config.toml
d_expert = 288
router_score = "softmax"
balance_bias = false
vocab_size = 8192
parallel_block = false
final_lr_fraction = 0.0
train_tokens = 1972000000
Below are experts of layer 6 (counted from 0) of a mixture-of-experts language model. Rows are named router (the router's row for the expert), gate (a neuron's input weights, with its number), up (a neuron's input weights, with its number) and show model dimensions 64-127. Each number is 50 + 10 x the weight over its row's rms, rounded and kept within 0 to 99.
After each expert's rows: a language model's description of what the expert responds to. This comes from a sample of Wikipedia text that the model never trained on.

# expert 63
router:33 26 69 55 43 56 44 60 51 44 44 68 43 37 49 60 48 39 40 40 31 48 49 31 61 50 39 60 63 57 45 43 40 64 30 35 46 54 57 63 48 47 29 59 51 49 42 55 52 27 46 41 50 50 32 65 52 38 62 46 51 39 55 58
gate0:49 27 46 46 41 55 42 39 66 50 59 52 46 63 57 45 64 70 37 51 77 58 48 51 57 62 26 58 59 48 37 57 34 58 51 44 53 58 53 71 53 48 56 43 40 56 44 49 55 47 35 54 64 44 48 47 36 45 58 65 60 45 48 38
up0:53 53 49 64 36 46 45 56 55 62 47 42 61 51 65 55 48 39 35 50 51 38 34 40 40 57 55 57 47 36 53 41 48 53 60 36 39 47 61 40 41 49 55 67 45 52 63 37 41 40 53 57 45 40 48 36 55 39 42 34 33 62 51 53
Head nouns of names/compounds. Final noun of institution names or compounds, like Festival, Committee, Hall, School, Award, car park, ice cream parlor, before of/in/for.

# expert 16
router:29 45 59 49 47 52 46 49 50 37 53 44 46 35 55 71 56 49 43 39 42 33 59 19 56 49 43 55 51 52 28 63 50 53 54 52 42 69 60 43 48 45 42 56 45 47 48 70 52 59 32 48 43 51 43 47 59 46 50 41 26 42 67 61
gate0:59 38 60 58 34 48 51 45 63 66 61 36 45 42 49 53 54 40 55 57 52 15 51 52 56 58 45 43 46 48 34 51 48 72 54 42 42 60 50 36 47 50 42 53 46 62 57 48 58 52 74 37 46 41 44 40 62 44 43 64 54 33 56 34
up0:52 48 54 46 52 58 53 72 52 36 47 58 31 45 56 45 45 41 56 46 39 61 45 45 47 41 41 49 57 47 55 49 44 40 42 37 47 45 49 56 32 42 61 58 45 38 46 47 44 70 61 47 56 40 46 45 33 60 56 38 61 62 52 45
Foreign surname pieces. Pieces inside personal names, often South Asian, Arabic or European surnames (Kh, Abd, Rah, Siv, Gonz, Mc), plus the word "such" before "as".

# expert 31
router:48 39 58 50 52 47 46 58 42 55 51 69 35 41 47 52 61 33 47 44 35 46 47 37 65 53 46 64 49 55 46 56 42 68 39 49 48 54 47 61 45 40 29 47 60 53 45 60 54 31 49 31 33 46 46 69 66 33 66 46 56 44 45 66
gate0:52 44 48 46 46 30 41 52 38 48 54 53 46 52 21 52 64 67 44 46 51 37 60 46 48 48 35 47 47 51 72 27 49 54 76 28 62 49 37 45 64 51 50 56 51 35 63 56 53 39 37 53 49 54 51 37 53 53 45 50 60 44 42 47
up0:45 48 42 58 57 49 56 56 41 53 30 42 66 45 56 51 47 66 47 42 37 66 36 62 40 54 59 47 41 49 38 40 43 44 41 73 52 55 80 67 41 37 44 40 49 57 43 63 47 67 40 46 63 61 57 40 45 57 60 49 51 38 55 53
Common noun modifiers. Short common nouns, often the word's last piece, used as modifiers or topics, such as meat company, television, water, kg, music.

# expert 45
router:35 47 64 46 46 45 50 54 45 49 34 55 46 50 52 58 54 40 36 42 40 46 45 42 52 60 45 57 48 59 42 51 43 56 46 48 61 59 47 56 39 39 44 73 30 59 49 47 61 49 39 48 39 43 42 66 61 36 69 38 34 26 69 65
gate0:45 35 57 66 60 55 37 25 50 56 59 49 42 56 41 52 49 36 54 39 62 57 46 27 56 46 54 33 49 40 48 62 52 50 58 57 85 58 55 58 56 45 45 40 48 59 54 45 40 46 48 42 51 51 37 51 57 62 50 50 57 57 36 46
up0:67 59 66 48 62 40 62 75 46 51 35 45 35 39 49 69 72 67 48 53 36 53 68 65 53 28 36 56 47 46 68 32 32 47 50 43 36 46 56 35 53 50 31 64 55 59 48 53 65 45 49 55 38 52 41 49 70 51 61 55 46 52 59 66
Table cell separators. Pipe separators after numbers in statistics tables, especially closing a row before a line break, e.g. "20.26 |", "Active |".

# expert 24
router:42 39 45 55 26 36 44 46 52 54 46 60 44 23 57 49 62 36 39 34 31 47 32 40 51 57 53 64 47 54 26 58 44 57 53 51 62 56 46 55 56 50 57 58 43 52 34 55 53 55 43 37 26 55 33 61 62 45 54 46 40 27 58 50
gate0:43 47 50 67 39 42 43 48 51 49 46 38 44 49 54 41 38 62 47 45 52 58 49 39 56 38 49 44 40 40 39 53 51 40 43 51 52 47 45 37 37 32 43 51 53 32 51 31 60 49 57 37 57 47 55 44 37 72 51 46 36 42 54 50
up0:48 50 59 51 38 46 69 43 51 56 46 45 53 38 48 42 47 42 41 50 56 56 70 51 53 30 64 44 59 40 44 40 53 29 42 61 40 45 50 22 65 47 30 46 60 40 36 41 50 48 42 39 60 61 49 60 38 47 65 46 45 50 68 50
Punctuation before lists/subtitles. Colons, semicolons, closing brackets and words like including, includes, except, especially that introduce a subtitle, list or specification.

# expert 54
router:51 40 63 49 49 41 56 57 47 25 50 57 47 61 62 66 56 48 34 43 41 55 48 44 68 29 43 60 59 57 44 61 27 72 49 44 50 65 56 73 47 44 34 53 38 53 53 56 59 62 45 53 47 51 53 65 55 33 63 47 27 36 61 67
gate0:43 37 47 51 68 50 23 51 52 46 57 59 42 48 64 57 43 53 46 37 72 51 55 53 44 49 38 42 62 58 53 53 45 39 59 53 48 50 72 58 31 35 59 53 44 75 60 59 41 36 49 50 59 34 45 49 42 55 33 61 60 57 48 47
up0:47 47 40 60 41 44 76 60 58 60 54 46 53 36 52 58 44 42 65 54 32 50 50 46 33 56 68 72 59 52 45 46 57 44 54 48 43 46 43 37 63 60 43 54 72 44 65 37 55 43 46 40 57 54 80 47 45 46 44 35 46 39 56 51
Surname and title openings. Capitalized first pieces of surnames or title words after a first name, such as Par-go, Bar-rett, Garc-ia, Thomp-son, Com-edy.

# expert 55
router:46 34 52 54 33 40 39 52 60 56 45 65 32 38 54 66 48 36 43 42 38 47 52 40 59 39 44 58 55 53 33 61 35 49 44 37 50 53 50 64 33 38 48 39 51 42 46 64 75 36 39 40 52 55 35 57 68 46 56 36 32 45 51 54
gate0:42 52 68 53 58 56 45 46 71 48 54 34 33 47 45 48 51 48 67 63 27 55 42 55 66 33 63 39 63 38 37 41 32 40 57 47 49 64 57 59 39 53 64 62 48 48 65 56 45 59 39 53 44 54 51 53 40 44 52 66 43 48 55 58
up0:56 55 68 45 53 54 61 52 62 49 41 51 50 53 46 65 47 49 49 57 44 54 51 61 76 70 60 46 51 44 55 53 39 44 58 53 47 62 47 45 35 68 41 37 57 39 52 56 51 47 60 38 43 57 57 54 57 47 48 54 45 56 46 40
Table cell separators. Pipe separators between cells in Markdown tables, mostly between numbers in medal, score and statistics rows.